Experts of a small language model: 67.9M parameters.
Below are experts of layer 4 (counted from 0) of a mixture-of-experts language model. Rows are named router (the router's row for the expert), gate (a neuron's input weights, with its number), up (a neuron's input weights, with its number) and show model dimensions 256-319. Each number is 500 + 50 x the weight over its row's rms, rounded and kept within 0 to 999. Numbers have three digits each.
Before each expert's rows: a language model's description of what the expert responds to. This comes from a sample of Wikipedia text that the model never trained on.

# expert 27
It responds to: Common given names and their endings, such as John, David, William, and the final piece of Harry or Jerry, in biographies and cast lists.
router:515548497447511536566510542572478450543504432544419563445490472486514540460534394463567471500504522598401529520555458550509543418456526529512574537496535526544441469525503486445492536501470496
gate0:402535472623509526449458605522524480467521491543445438415438464668573572470498511549529479556583451527523523486458490486476519458552460484531466526481542518470451509469455543555619408591480455
up0:434444569432511573544480527541491471564577527555468495597488582520573538555472458487442465489506548536535504469558482464514522543492479466556434471450441527421427532480462596478495576575439396
gate1:515441464568570574527587591456519549502471499387508550440452498483466508534567472514530533540496583506474543422463526579440544530575443440546441486544547463535543475530501452519447502590477490
up1:495587450432505541467509516558532612467587451469385391501496509528524492571480536533453533502483367579611488499532572471591531507466485438576517533483451524467494520543440529488445485522498530
gate2:518600530445482436373471395471440497509470501539558530460523508457487436422575524455563494526506484524516582554528501438509531517526549470535480547504462462481497568491474518526495497602673465
up2:478458489518369463457368527503531525531447519504413481472424436606490501496536424481496437414513547533524553452545584462563622442437430424440482436453512507394477461489476482567491572472473517
gate3:470528532458438496548508597475566495499431456432554499479546456557530542579493477576538482596494546488427481502513511485482467432514468484442501507466555502397566531537507541508482598487435588
up3:420459558540428614519605584602468603439577425394411516544528454423521405509571511544425505558558518538531497507477517537439464563450450461544460551555484599516526491485519545645562445524492492
gate4:543470474510486556478525486511444541488412469525401504435413459531492478437552552543534449550568527522506578581472547503422533513521601563549482520487589475592499494520481516576488454539456605
up4:461575447462447523424474399538537462375535532497500587546506593456539537505391540451541441536492445538467509497515541476397515535540432429490492424450506482499521495550552480474564552502596491

# expert 15
It responds to: Noun-ending pieces such as s, ation, ments, ions, itions, often in tables and lists, like Total votes, Stipulations, compositions.
router:492498536511435448554455420495543483378529488427493515417488456523607533504478457484576540484567527562412521491458532518490495515522484595471483533643462471452424463560503476502445509414486553
gate0:533552423519518521530568389486542543416529436578495458457492451443434558508483493503492443486462479539539464467509488523424498505531489491379482437478563506484469475469482541457510474569505439
up0:525480461482423448585527474466495525518429577518547468555510445476510464556485460534507599386549483529539528424484491518420482400545546455546520507504585488517511541454518517544399523432458447
gate1:495489474521538481472444447451491593500466494509502475542529458487558532482496555478455553545531500567522458553584496614506417471608569547516516506453543544466479577434571473523527489441483476
up1:507468438383469519432539520517484432468592585511556475522511497495520410440569439485511491581520473431550568521464508494441456509545476454512456515607497480458525534542418576431473512512557534
gate2:526458518547542436567488581498376588457508568472503596475531538547520465510481462413516543478514460530558568419454503514464498471475564439469423649518498562555470517564587463579596543469542638
up2:543526417540523608514564486496495581514435543560480406508449524550618599473531587432461479520462414474529549394474515516457461472574517577520592381453461485421502503527439434488534567453503470
gate3:536549585467472502514518575474627459437418548532417447520428607475454514434551466554434493442535518423545532494596525452495547428522548453506482518499509547568546506516476532508517435445386435
up3:520477495340351507589512461535575513491469590539560554406550522488477496470544491522490543487510516577438494474446501515524558474518456474451550534490472553524433533541379436437543566512468498
gate4:494472518442510447491431529500536554534494420459534477529526594545556496486476510560539544515515521544487501450558634540408455550501470570499554460458479465472481600562478497494533411567470510
up4:492500550500501490576529635483509530509509596475520454428531533531466387431614508504512534534469475403588556423522564464510437442471495457482466590518528477527475555516410534466486560565528410

# expert 19
It responds to: Word-final i or a in foreign names and titles, Italian, Japanese, Indian, Korean, such as Arti, manga, Rani, Jingshi, plus dem.
router:483491424523482443547525504476468534483599577448518548459518571492681599532538441538474496476557520564460502405529524489489412543500508569545492527512529530522455451533469494571491500514439477
gate0:422565356596565535425468516467458455470480537417402502501526487497494526498421427432449519545454557476577499485626534549496446459478532515474517549486450427528503471476401491505471592453484531
up0:440481432575493425477558689447464481482520461468502586556436466468498492560501507433522456478440435526468558537388507541513659526474549476522469584501493543631510561556479579459453626490523475
gate1:492488532444511567438572593537453648492463516559504471430446497465538474595564537492501576474500589478525503525500423445517560524547592516604486525529466485482550595530512596464555503537503475
up1:471495520550508583429504426484514492473419453524516540453463548494482492545514599546473415505466429484445498465554470528509428559545548549583487549492497495426487503527484445446613503415510490
gate2:405511462581495399486454554589457597471574471498522450506519448513467595468531551556470533475527503532599454494526552467624481570511569543506510535440536506504460494400501474520518559577471511
up2:413501539487493425527458563547461535483572535431478426550559443473417618458556502482512490561483449445587444590553496600559497463504508548445517538496481466476479590485464542449461521463600560
gate3:505534418500526425403568450441523455455563448413418607535509439433540538475434412543552410492540538495484525595515466442446541529484502559511492546499488554591457493511529502533585447511478516
up3:519490551531430433488576509503509392490491480439512551558419522531537538409537519480451531423535556443444496550422539497445423437526535480542481571526517452582415568523526564479428528383525512
gate4:510461559562527476510523556533526460587547512508479537464458583518490507472574427552496412490501565551554515545498615451525592519515449616392469524585518513552504487498387519565569420435501527
up4:431458537653551535460500558519477406517529469576514600570542547479539484634488499531465547490424505460524581476488468575423435448526448488463473523618543515546537525485572506487478604504500579

# expert 31
It responds to: Verb inflection endings and past-tense verbs in narrative prose, such as describ-es, rem-ained, open-ed, g-iving, began, announced.
router:505483409506479459540420531476479524414498462462533501541402430432531531556494467503493510417490452519462535549447575495614539481558542578456519513525491513447494460450429486484505567506451493
gate0:577557445532482503508470515408472517551420450448424496507454514481485519512522620458566447511500455531452460514524473469521484410513484426436439506465480515524570526447471409475451475440476512
up0:473538495523540532500392484520516526445376507527529573609502553631547585476502571484503475454584507591455530458450516479519494549509511528574433529471458475522497491491439391460520546513461566
gate1:482432519533497509620558499428456452502490444500586487454472431523541462494516460434549583483511448468515451497537480443480473539574516473476506525463454562591433538457497456585456418490435529
up1:478491472512493456430485425475525450625464537523418515505479570560478551462458455451499447580432463519422551539467497474442444440517526451461487514468512513534510389508432522503467551469500477
gate2:464533480507505473450434567574597415492567495492495600534389592500555589542390485414439478598568511509487501471514478507591585449408485523583533532452519581473455465514472460535604480508505396
up2:445483518496524495412468510571415461569484517466514413477584518517556511529574424448514504427490473495537509531512579480431599470531553525529492544507575510495492530427433497481464529373525537
gate3:498536486513442508493582500494502545535398457494524453476585478357460561490575470563483499513380477471503444428513459493393547556480475501563483531467545463529514481601442529545534581482427459
up3:536482494568509504481522477523505581490416559462392468503536586494528546566541483488587508530472507510493510529451364441593490562467479543591484466608505491489472457505507539521500489654476436
gate4:441503511542529521488518477606471520553497445468489501523460510561552503512491530422522468521662566520503500437553495488491496616514473502531497500525483519494470538498537522521499555570473484
up4:502487413492523493396487389561565562484565533466486526527507408568488459494499496462482486462563481425453501545554578453663565528520541582519493460419516441535511501542510543419522495393478556

# expert 3
It responds to: Prepositions following a verb, participle or noun, before an article or possessive, such as backlash from, credited with, transferred to.
router:520511361476410367558381509522432529445543412497582494472464456570500576611534478511429536457613503596556543476508443488585534544476456598634517470564588547475421486461398499466524451533505512
gate0:431481517408582421555518543361586523462424488503484544495551489434515572485478475566503526576518575504406537499540469486485553514463476511492428605459493518498527492439474491509613493526513573
up0:464530448399534443421521523495492397481570515480383448497432533456590551543472415470462440475457581426483476498508565546463435478465528585466513540457492491488552463465514530471451531566362489
gate1:510506499551547524424495472445467538483605470413558508515603546444498516510459600492564637505465472506523499565592531579475437445474543500469491575513556451536503489485542565507488540551540463
up1:507421471512539461488491495401431540479503505503387484498536493486523519492443476476524480577365545566523488490444517448503525505561496426516539568486380480489521417423514520442409496475536493
gate2:529443482551485520633511506492481514441522457548523498514525473506472549445482587435473548534433413417579550471482469450532463599400429488430533532545430486512498437517456479525461443438472494
up2:459464554516504548575503514494521526459597632485485508487457507405480458465520448485554683414519567541383480453448477579417504505457503432465524541500592448433489519528471576521520490450581601
gate3:520532381496505541480457444472464471593431525522561496482541410534536459509449537503545686494466590524483500537408548448520525556477556526496522499486464496504422558474501486445501478516553509
up3:533504566510527463519473518529418540593487443516520562529498489465597507465436391475565478515466523544563497513444503540486428512432466529600496436466567611415494492546437468440458446577467580
gate4:542477474416513602559456438509477562478554573561478540508529483367575399540408560530449574499488639509557515478516479486528533482472457532553577502570512486529624445422460538565504493459440471
up4:503459455553494441468555540443481523546508461465493497444553439526424473592592520546499509481459554554475481424498555483522458510533556486461496427511463382550487493477524488489556482452493564

# expert 24
It responds to: Letter J and pieces il, ill and j, both word-initial and mid-word, as in Just, Ailill, similar, filled, miller, Milječić.
router:517449469573427448424553540448524487509515568541485548411496502485571554480584479515524462502545549534476546466475443547478469436531503521515521519501561554570416501459467429551474468491541467
gate0:541415500496534509535529510527574463506571542555511513503563478470580541522486466531426544466463526538475525453435485397540546515451456483421586476533561514583498395454459422363511514507475492
up0:485546475485526500548479441510540571479541461486466415485544557502534505489491449557510568550486439463489473565566484527536496574570496556562621442475469510441558486548539456397434496488510485
gate1:507498466541442486505472438554461497536569495489523423463526497491460632547374525507458524487508490372498560555561473475468498460520544499492472508441477472414473495587476412541583504555532399
up1:596492604565598522513536470439501464461515534506520544476465512538423483607592518475555448595479447488588454511457439484565466434442518423561526482474551555439506434532492462594454481535532468
gate2:495445444528516629490478433492489471501530517532398510474560528523458577602452429532432441428519535481516471441473469464525420413465510435533518493538516602550533452595546437380531443491525454
up2:507497385566479412475507433427586473476544497501495439541488482482516535480420543507545555501535523502476520456559547397523467539527561554462485552503537556481427554526517445471538441539501537
gate3:486533484496497422565535588460427527506495542526509514516521465559517496500527515521501557463492557510553573407562621438599523477490516467595518528437547508516584579487500579471526500412549537
up3:452435487497548493558530532487561390505425508511523486486529441434491473479456581448527459479504416512440492556445508445568585629423512534376431531578482549460450545528613447477578502437510477
gate4:512553551529511412448561522520461499578488534399445410519462463504507520549518449495445489471565581561568556484506368546449549491585444502548483527471601446523504476497498501501448534455580474
up4:533496516491383566526504579541511562463567573478489425465497473548477440603455460557526530485440489476519460571552564520475405486501521563515571522572476547446468476548536537491618497568424560

# expert 2
It responds to: Closing parentheses, brackets, braces and quotes, plus clause-ending commas, semicolons and list-final "and", e.g. ), ]; and ",.
router:423484533447453473512572500516538571440483419505498528361507506458558523563562516541565514489446510578463493473474494480508505479458512564443488541498552493449530537562574524469392546506532470
gate0:451433521408439551558634466512509486431503517578491485497439537475511501599533459546455488456513558434489438501534525460478506527485496422523443602525524432570532567488521535488489499406499420
up0:432511465469578490552596491544520557507425488544453408506521460472476438445598511525507423466544479508395399485511515531487511442518569572456508507469526544475533471464425444416426462489610495
gate1:562562538578554442446457538577499402577475520448506502492426509482557493543539427491540461531527509477528531531486543494519504489449661507463524571513602510497479471480481508545471526584517517
up1:454507544526431524556535453623420448415479463578518397516503489505551523400493475476560505519396546435456496628487474453505440455540519399441507470504467502485493518392533521461515551428501387
gate2:540490507465428560396457516422470558523517521469538491437436465514426487491479537534566335495506363535460415439420532591514477458494529464479500487538472583429514547465557505573550518480582550
up2:433603600506566409463495480554526579457444554587473426517511516453541544473540542518504604498498598526507453496533515457550441511548430489518597433608556503509483449529588491435580508491493505
gate3:520469539510523478442535518482563546503471538568535544469518483512526512450535491498491475584542517506426551518542568464446527483407555491514591559516506553530512569480417487597580410529495481
up3:486405442476549426485453419484474489575572529486467437574577465503573532536490533454504517557549512472473465544570561484433496549553446490519517548472487545406565455495499557508572500531560472
gate4:566506503422468421508512410469496538477551456494530474428527518563479479485504524559513553501528458529490581535589485478575552423428493518460529473524461497457434497458555497575439477507492482
up4:454496430545591454464415430522574454525471526542486551514509406469560501447497494458407449466533510494514441483429513471526471500437501583493458527450490621550481418501375431481511458570563479

# expert 1
It responds to: Word-initial pieces like un, cl, B, R starting words, especially taxonomy lists (Clade: Rosids), unincorporated, units, and == headings.
router:523432541430449430549454549549482403521531543498489480418476513492508571506565461494470428487475469551480558508468604542543478479459474498560476460508533509602506478374433545492463532467458475
gate0:474516523500550597499511451486523553575488524487588454481452503630519519534548534489449457440438468468490466442486514607505419502642475480397470483537451488519432492505547496566473553571452480
up0:453554416399519469576583545528552528430523561580508524477509470473619538553411575407496464497544556492407504421563542508518479481486462464516504551499499576490508463511515444421423470468579439
gate1:498459579474358489518549514483511504475537512494476430526490425490502529551548505528433524429406481551465530508495515498462506471500516497495474495567474431494639579452574649515525459440498410
up1:382523570503463470520494458529451503541523496419510556503466543470508417517495386487485450516529487518454450479450458478473479467525496594444533568514431456489547542464514504434613548439568521
gate2:499588528534556511528454485494509544499529503500552456488538458517524547464347432451581463429482505452494478513442549415526524480568502449532528465568426518497505511433443486530527537603481455
up2:487523492590496571575480556439526533515522452532546492494462437454540487520463537526432567467443576520593383481424509545476551443474573518463502581462492509479418550402493575552416499559513526
gate3:580455545456448519537486517477525483455503534515499505469510451421554502560505554536483518421408414499390525570478473520600504441485494561461497504435579445630485498504483528420393511440463478
up3:485539479502501527456492493548491523424511605504564443448492574437555475526478512530594442459496479496492461493511497426449452459479470458525510490528520452474512482582504507525530470574497468
gate4:489571485543493430457503511460444534508507560461483507490538441525474481443447426443604447421506511487531497615533506507512471409494539479589425478495508526556442466613469481515503578382423534
up4:514502552538545460505456470597538451503474529502457484458525471459569471456567423606570530518513510489487533536507379411460545504528501465536453501460574447540517499455446487543443460561417498

# expert 10
It responds to: Colons after infobox field names (Displacement:, Coordinates:, Education:), plus F/f and sp pieces such as def, Spanish, vitrified.
router:477476470501471409543432515612537417540499465495513603478368473557560566546447432538509585520556627559492503467554531589564428486423433566508509453518472567479532521422560442517502477480491559
gate0:560405477592548496399534507548423489435491510557508602590528590512661392536546492487453482398442479471492502475494499481487591537458467452575511459527528478560443495549526434406523434469528521
up0:523572525494446543512486530503507513410533452571385536562504464589448491491573463491588507492454434543496444514461556471547459517419479502503467447542419539575529532490483503510527503522486417
gate1:604454498484553548533516585524540470495481545485488510493485641589510403514568443454582515503562594575502466458449389494473486500540449385476503559422436438455463401465482554559448557475508514
up1:525509602531467521501477520482480431456451483486465570542519504506544497427539391424475571472563443410561459504394399544511519422423490428545447486504511494517500480496475536524579468498532497
gate2:530478457595403510470409487469529555580483572576519540505507499427579505511494540494424479550551500575506429531509411462491473469451474539498549519582469478554506501409512508551487536511556471
up2:491540499559501498536547437503421529422461533468448487480517521434519499470499535492450506561492569568517502554517526457574496530524415585532547488480479492452556577448511486480570509495450459
gate3:522494528446590502542462479520442519523528476478479555456527519443449638568450510493421583480540365482382441494438518538517530573546486437504524496487555522531507498580526588503474537503538505
up3:510417486495481467445498527510483558466540458525427563510499508445490507379511353534484546513523545556554515513486522522515497524422385509489555521583489452506417468550486525487450510440469496
gate4:491591499585491479485534514503473485473551465507479552614521493475464426403453399497520451547595538564528459465475531428497499481458486492431499471456491532512531509513434511529481534502517540
up4:506509532495460499522577534633480549516441497491520468515462597551399523475637473589434510541550554526528513506500419487456545497480537548541533516608483485454484464360504530512537477532584453

# expert 26
It responds to: Spaces, pipes, percent, degree and minute signs, and numbers in census demographics, election tables and coordinates, plus "The" starting census sentences.
router:514438550528505509471505433640541344488529573538507539434483425487593517494520462482453513529651429472416505529444455550571501462488420467559404486574437550501412535503387477491526514439492508
gate0:494510414434565490498630420458563468522457509419501513539502529509472566565515512478531469565572499409497443468473451527560490482449400498516537503489574505489455460548528379508446513505505480
up0:462598465490510547584584476582565609480583575522438436490490503435488504537577539504507431532536517480472448583509425634506561483469437504502581541538535526459425507493585487508437452484534557
gate1:459497504439495558498545553510496427529440546475458419502533441586613491492485526604490581420475547492457537453581422542474621544503460474588473530467385496514569596506507513541448478558416451
up1:482514490429475470500538424503497454472500531471538442482476532377506496517546489563419510527563569488444537555300464482485464452428608491439535542465496537536535557504528537587379468520504475
gate2:504419517605522473494553510487571511522516518585486509464517479556476518544415404545466593533482518436580483550533579478514504557447486405402468558461486591443468516479612549433550505496535453
up2:535435418479433489413492528487426596541501513425483502568604507467507552450541438557564452595484517492605549466585541541381495491531529468526487471516447485487449486490521606475493524421433579
gate3:481539490473409517546436501537552529460563575466487573462474498490442492477524444477539610496524553485449517477417492503515574516457427487600445422501518532502516553558510426431495574543554529
up3:544518534620453482551527563477428482437446568518573596465474523514487492432510448436440513558551481471500506593427412607456454471488405503550429461532427461454398513495451470606530507440510445
gate4:450474520571376553570470508477437477519476506418520558539518474487563565458532454543490574558483526440346459557517461434487438593503579593499473552520436479448552475510525482434519514555536473
up4:573488598544496439543448515496489492534507500532531368540487402522469538466476424541549586449438442485441450547553558385486521512534514495477591494551505500571470471522487555481587503458585486

# expert 7
It responds to: Pieces of profession and field words in biography leads, such as t in librettist, art, polit-ician, music, and of after professor.
router:401460515522406571479501483562490529466546597440446518538534482427530565553460491509500551471519512538540520500527556531564415525509467502560567528517494521528524512484493373527385549500579512
gate0:452481550489532416462633472540462542466454475486526474616411522555426538472570540500541605525464445550419510496456435548431511528407528502521442544582497553528510419487532525477472493464496477
up0:514491482532460367528496425441547427398483526470512519459455476392443485541452585477504544557477549504574455468510378429542596531443509587571484459492465438475536356429551491603571520546431518
gate1:478484588529475473501509466476453528475453488512524463587414448437543443567463423504447407481431562458505564551490488418413413538551497497529497513482476572379547535434502464463461505402514580
up1:567544490446536527447517485421522503516489543429446472564520487466667453569536486546550571555428497546520452536627531528437528543499584448566516543432524455553539499572477441525509495585545558
gate2:577473496646390381486446537543452531458491434577561513589488502526485528442533494541475413460513589418464594518543521456455424516451590606521503531444491480474474544490531532464551544430520431
up2:499582506547444551489540466377496457568518535499601487601473556516431534459477498508503468456636424476529534409509476424509465440479456584456426430494506534495415535449478528498569494541400438
gate3:487504533487539581512510573417558476470584473439463444408473500523424545532516440374510464453520477459488634431495607543535468522608555453520586478482499498503587496527496589420539549484619511
up3:445494519523533500476495552478530499440421352444489543495473590509446509471431477506513523522536482487508534544484476499520486470414425505537476527563462515389422531467547516548559452468540535
gate4:474499382549421587553501527460508554553439503506465487558526471520410548500495521532584469559457459427548441538596611490522541467473481525560515469508477511580455537499484504488480509479545556
up4:484448576551472463469500509490473473468516428495451468518475567522511535552548497385414592541475493518528513462565506521561458499459556564593498456472522511491498570422457445399466419486533464

# expert 30
It responds to: Word pieces right after an initial f, F or in, especially ri, as in Friedrich, fried, and also fraction, Fantasia, families.
router:600510431522500536496553495483467529415463445476487541485516442499520578574481489567546481500490534545422566432513597471486509449467425529479512371527563488556533482536491498616455463469525461
gate0:488472421523478542606460525451424492417490404511529491430490516561515525522498362555530490408544446461606441583515470627526599508522439479481440550467492406504453545458507454389477463477500499
up0:493565488438441496393572555534480514564440561527606524395505421575562526525547545498546486421460460510470471550546507442500512579473457520531600429538507518537537476438485520540571565526566559
gate1:501569572412520505514456389560512552478429487618553530568535480472530564503497536402530488453447536617516490529517558534541584513532432429496479526539503469568496510524529530527503393535515517
up1:552573481463587459493473561516466476482340541469493434520561560469468453469496430508456438535503695551482592532503417462571635546460524601471503475528506543529465553497444452544455471496486532
gate2:468456473528540567416497530625451529514470490468455505467484552560485497510486534482499388626514539513477494512510543578525460551469450485530509427429470592470494504449511612477421489501523529
up2:553514491472501587470427538597586490509533509475495571456469459469515554474416468557571556563435572425450523535505445513437419481483489495538574426553483542597574456420509502510366599579474463
gate3:451497469433487474420445498550455477511469501520438550545491500569536476608431547506519623405419507484418521486516499518496536597607552596441501464559512498530590486486511479504475479568529423
up3:482511537384441372422553476408441566508566525512479481580485504493582519459443502499471532568569517416545527550539442547548523421483475455471522475524591488402457536492531449438486417441498480
gate4:452464504593525442493481474474500344530534458496539463473538478479535581486390570411468548547509534524468596517539546462497422465531465369486560432565554465507435494482443570627510437531516506
up4:466537393464477476428534574483575420504488480543457407538536539563521514468521454575461486486511542393529607505485519492492518532535509505564485465455457478594413502435550477474502588557548478

# expert 0
It responds to: Mid-word pieces starting with a vowel, often after h, j, m or d, in foreign or transliterated names, like Udm-ur-tia, Dharm-as-raya, h-ur-ling.
router:446609488577544497515493420474532526552546525466453524439450505518458439545468395536499464506529451570442434574527593472510455470497537557555470537531539457621496460511538522487439524456428450
gate0:576464522482439527530632508455561408538509551435438566422564462565498564560514498564425567502443452644425531447531512475434418498500485529536481493485411496545475538513521422600507465507454437
up0:519520553556440433482479546465469550567452574585535546563524437482557489531510516508519465554381527544542546495488467461490434481415491540578582557514500507559528478560511529473420526502467500
gate1:436568423513485451459491540458470360458485501515493562532516543529431545497539553453616615579506478469435542478469520513372533558468423526577559521532457535484574532574407513611444550454538535
up1:410461551559554460503437444470445556595565414547556579531515582489461486431578496488484565506528441551480523615517472519436542473466520541482414487551361502517478433485570435454612535459544521
gate2:550501482499464541519471422470500523499515496493627574496535485490493455530476559625499562457496490611493656425490521490574460488500468528493421502497507512539450564614573463487488502481460597
up2:494569433495439508520493553470541395562475419457448511662550433479425464463428579437487434426616433591450517510570383512517499453472467455434543358460493505524497456528465532468504486516516399
gate3:531447548509453486448490562554465466438510440573536585480563581482575435513499620568528558441435491519504548489518556453553543491426490577546467452498474498528508490569486517470434500467445497
up3:526629528445475431486431418561443492411520468452477458519480521502538431570418533400492436526504507474497475457579446440494491539470473463457515500603557523479448449490494482465402585431456456
gate4:444477473437442531509471457479514508691568499448506468578552508573416449549467484546579504462474478452490579513510482554583513389492538451538493502548558563587446511484501580482540552492502464
up4:501440507599547461515489592514471502557467479492525524468525539441470491548479513584531423543486470446458458453429464458502519589450525498589515632511425499481497458548466481443456440546423506

# expert 11
It responds to: Final pieces that complete a longer word, often adjective or noun endings before punctuation, e.g. grotes-que, biolog-ical, multiplay-er, press-ure.
router:539531391529437445542456492429511449443493484484367524438436449588551568591472422434523452522628484462470509569439519437532426518461467584522532416586486437491427428468427410500492445514470544
gate0:538495503510404463545476454474456506464441531511522489568521498513504494461510536551521418500418461536517459512504521434490442526548481551517577505471481465518504415537478515421468519406477415
up0:584545477541484469440526493478472446392488491450523484565473484469471537517435513506490545499569469517562482474622506526487467512514521548450529457545469583498466503640479624476519400446530480
gate1:506548458485497511563475501501537440398497495376563533525553482426540600481464503499558447463559430452409511535479432451432439534507470511475533450523519398494502519405534434560447494397568475
up1:489468558436533470454522445521456591505479557498445570440490570429443504522494450439453471505425593567454467532499536481497452439543510563538560533530491368590467539488503509481432508484461501
gate2:451611589492503540492418417497526525615435559466498507506392462564511535559466620568511492495487582446477518365523548464451542435419458458509546530474498569502514579553504510374536537433517457
up2:517506410477513464409565458447495454484499494600451520501461398428484419391527529477528516454407471501450531452502443416498556502497411535563509593496636451564499483564437508489491504438501579
gate3:593548455478490520480405540520622514486517504550494465436478476552518501515517456418586483527488490526531519528502475512500525547449461579516427462478504348609474507532450551557523462492440534
up3:491470590541544524455552511573479486485428478567452524498484506515564499470531476557615619486401571498477400439567487494502480600496473470483474414450495513563568500490566455470553506599487541
gate4:553498427544395451410433499525506466513377460438520529489443549517574445490510408561484490471491520535483509488485461517499492476462489504466528507509481493425455451475414542531470566530560512
up4:550572460503548539474522438460577525458508447544527532473540484491485467471441462493502549418575616523504553472544533539535494464478438540504496409483540546513485465564552484539562554498514523

# expert 6
It responds to: Mid-word pieces containing g, d or c, such as g, ag, ang, ig, inside names and words like Wragg, protagonist, hybrid, kg.
router:401541409557557428557505542427528503453542445476403520482511516540514489568557438566468524531506572512512550524561526454515570403566489445453495489443407480541488478543448471433376485504551451
gate0:453461445540493496486508418528467508554476440453495427507527474467503459583487626537523625523551585534488532513503597509545583440445547608572429520674553484457533501485508443567504503442426457
up0:436569454450519482513506562426414522413433443494438460480531447530508543431520409522437579548515461482469507538420542539514552585553472508520527597482484498483528494513497557536439470511431482
gate1:509445492496502576491473478558507533535544468485579517438549528531541463442591459530498565398542530531480508453528563522519338529578421406578506468514551474556526520558470528473546488611525512
up1:442646517452555390519553511453414510459473505491488523542599465471479430596414500437568402488447488460471501570458518495448445454520375562474486532532531533527506516528531527650476517495420510
gate2:450499533496547435433481677486450509574436464461452524507447493459518496523552541575537599485472383450543379493435479461435496452508531459445567455425521495444504432454465435491620451474434549
up2:511470403387459522510473416447461499516542484527408482492545553545493538518491484463509519536471519442531592581415448419471466615384472574436439434510515508408529399424476525531518457564416517
gate3:508453451409625515557567466547545425541554505520471434484482607486569453407396541472487499505511447456591446432612474463540433436496489628501449483446502556523476513461526561503458494435534465
up3:288432445473450549546484481410505500450467519564472509538552519460502462484537468580531526416459486522587632561487513463428494539470498497464507436536499398494427482537608459479513478517382502
gate4:424521518541540543519415361487416460602486509466493455522540417472528575475475534577377542543525496371527518385377512465479526515541498483463524519463428462538444571440463489438436453425586560
up4:552541535484571467457480509463502472492509489588484499470470405447583513536540600481490471421455542466484512520520476517492539455559558453482549481485441607562475610401495518382499562451478485

# expert 9
It responds to: Word pieces um, qu, im and prom, as in summary, summit, quick, Quay, plus the opening parenthesis before ages in biography infoboxes.
router:508490513507487445538403473427512460527538528483464461477538555548563500647551496524517510499499543496502592470455572578525554534524503528518484471528555506461398478499457504529451486510502512
gate0:562489477393453475565549550536501514481457484480519486479497483553642459492526431526466460446459462512531479522455500493467587532609478536458508584479527515526606487406524544501484519557465524
up0:527428517457479593466509470542558582497482533464514543452587476526515558591623497497614529588410499485509478590414524533469479440507475469548526542600518492561498615463476505537523492494539514
gate1:472502527479505429475476503631429497518538562395538462479590433539571501494572453444504493483549431459537467384534475463427533452478559474488563490492590537458496477496534469424500423413458492
up1:486459598489480516561507478544504494486510468527465414505481490488508483522529443476556649502512550481485472577434476588559542448511532431477563547515443514517531515504460599478522561475474446
gate2:563537485531459538483484396384507535480493489527506574545509520377421405450479529446511643566429462478471526469445445547580504358534558460583528513488557505565506500457538503461473455507425539
up2:439530526480516454525481409536499538529510493579525477505516525538541524437444448595492559530528538553517483502493523477555488454522512415597436593462536399528589423483506487570469476501439455
gate3:442457458490570543501465511460436441514481553482511515421492553472502507596529590475429568458459564532464498554470504554532459516517414526520546562638531438499471500496570460522524404586495449
up3:444451555456471418475537490457457487519493533508486521540520456406458472522572498424386467502464511553515561444508478471511442482350557457453510520594505554349440514436481421514489482535514452
gate4:502531529419512500595543468432563515443529514633491462430531510450564500531540527571585508490499479497545552469576417564440503453441473581502580399431504591446444362543524444446449539501578450
up4:457528495526505448535446436431515464517515480489502470498559465480529480544503611520448513407470477503513459501403352497475493471550385492543449566503530451459507456532556521512463446379540491

# expert 4
It responds to: Mid-word pieces inside personal and place names, such as Barn-ard, Lud-ov-ic, Harv-ard, D-ick, Car-ol-ina.
router:522528517479424521473497400524458405469608483470404518509512517467484522484461451549470418488546531562500496576550455521504480538484419566637578502574507602478520514554517447536438436525506573
gate0:496526480480484471433480458549525369506526452485531438464559512517585441450505554434497531493532444449515535403524422454541498525500468549454564480456538471528539411605510524447576434496538478
up0:510498488421542623528506525517464563580628544419544564412460515475596480553492511532585536521459449477540466490596451486480570487518470585499406491540470586457506452544493526484474488544517507
gate1:539581399561451513504551422448498429567557622499545546547426502471483542583570460506416585510501469484492514499561550547396491499472560398462571468332551532488502563499553490461543536406436384
up1:455467430506518487522628505473558476432474411526510593452485561544488504487486573509526491562492497498463547551457491431496409557410466447472463433522455502449476500511478517534568488550535483
gate2:579631485621529547491528468450524503473414462450556450516546539528444509419553491479591538421483617484558483535548530602479441501540483518511389501498514537502432594552441485518546493477477450
up2:555391546524503537594513532454497452539504537529506465579511583522452503609578505518578550479545495520486607597546436521449435445544521539520464525473477508473523419568494481500607478357529509
gate3:506534488535554436448562493453501433523572595489485504495604475563499548521408547490482532485524472503466541500462470506406504439575518466455547495524454497534564551512482518499538471547528497
up3:536458561490448527511586521556552505469516520507545532568499493583540551432581496516476495604551480442418632494494460571564553576502452479502428532600578496632465529445473478518506422512533557
gate4:636529504474476437473536564570482567387411535439427467475573510530458405449504528530515556451482464445511471528570490414519452424467451584477539472552522455614519438597487442493509513474502500
up4:542502499492529444447529490458456624576447545463486473478513523440553579503537449464507471434483495463550434461550549473410520518499460471532542531487481537474505584528459447612552592394534490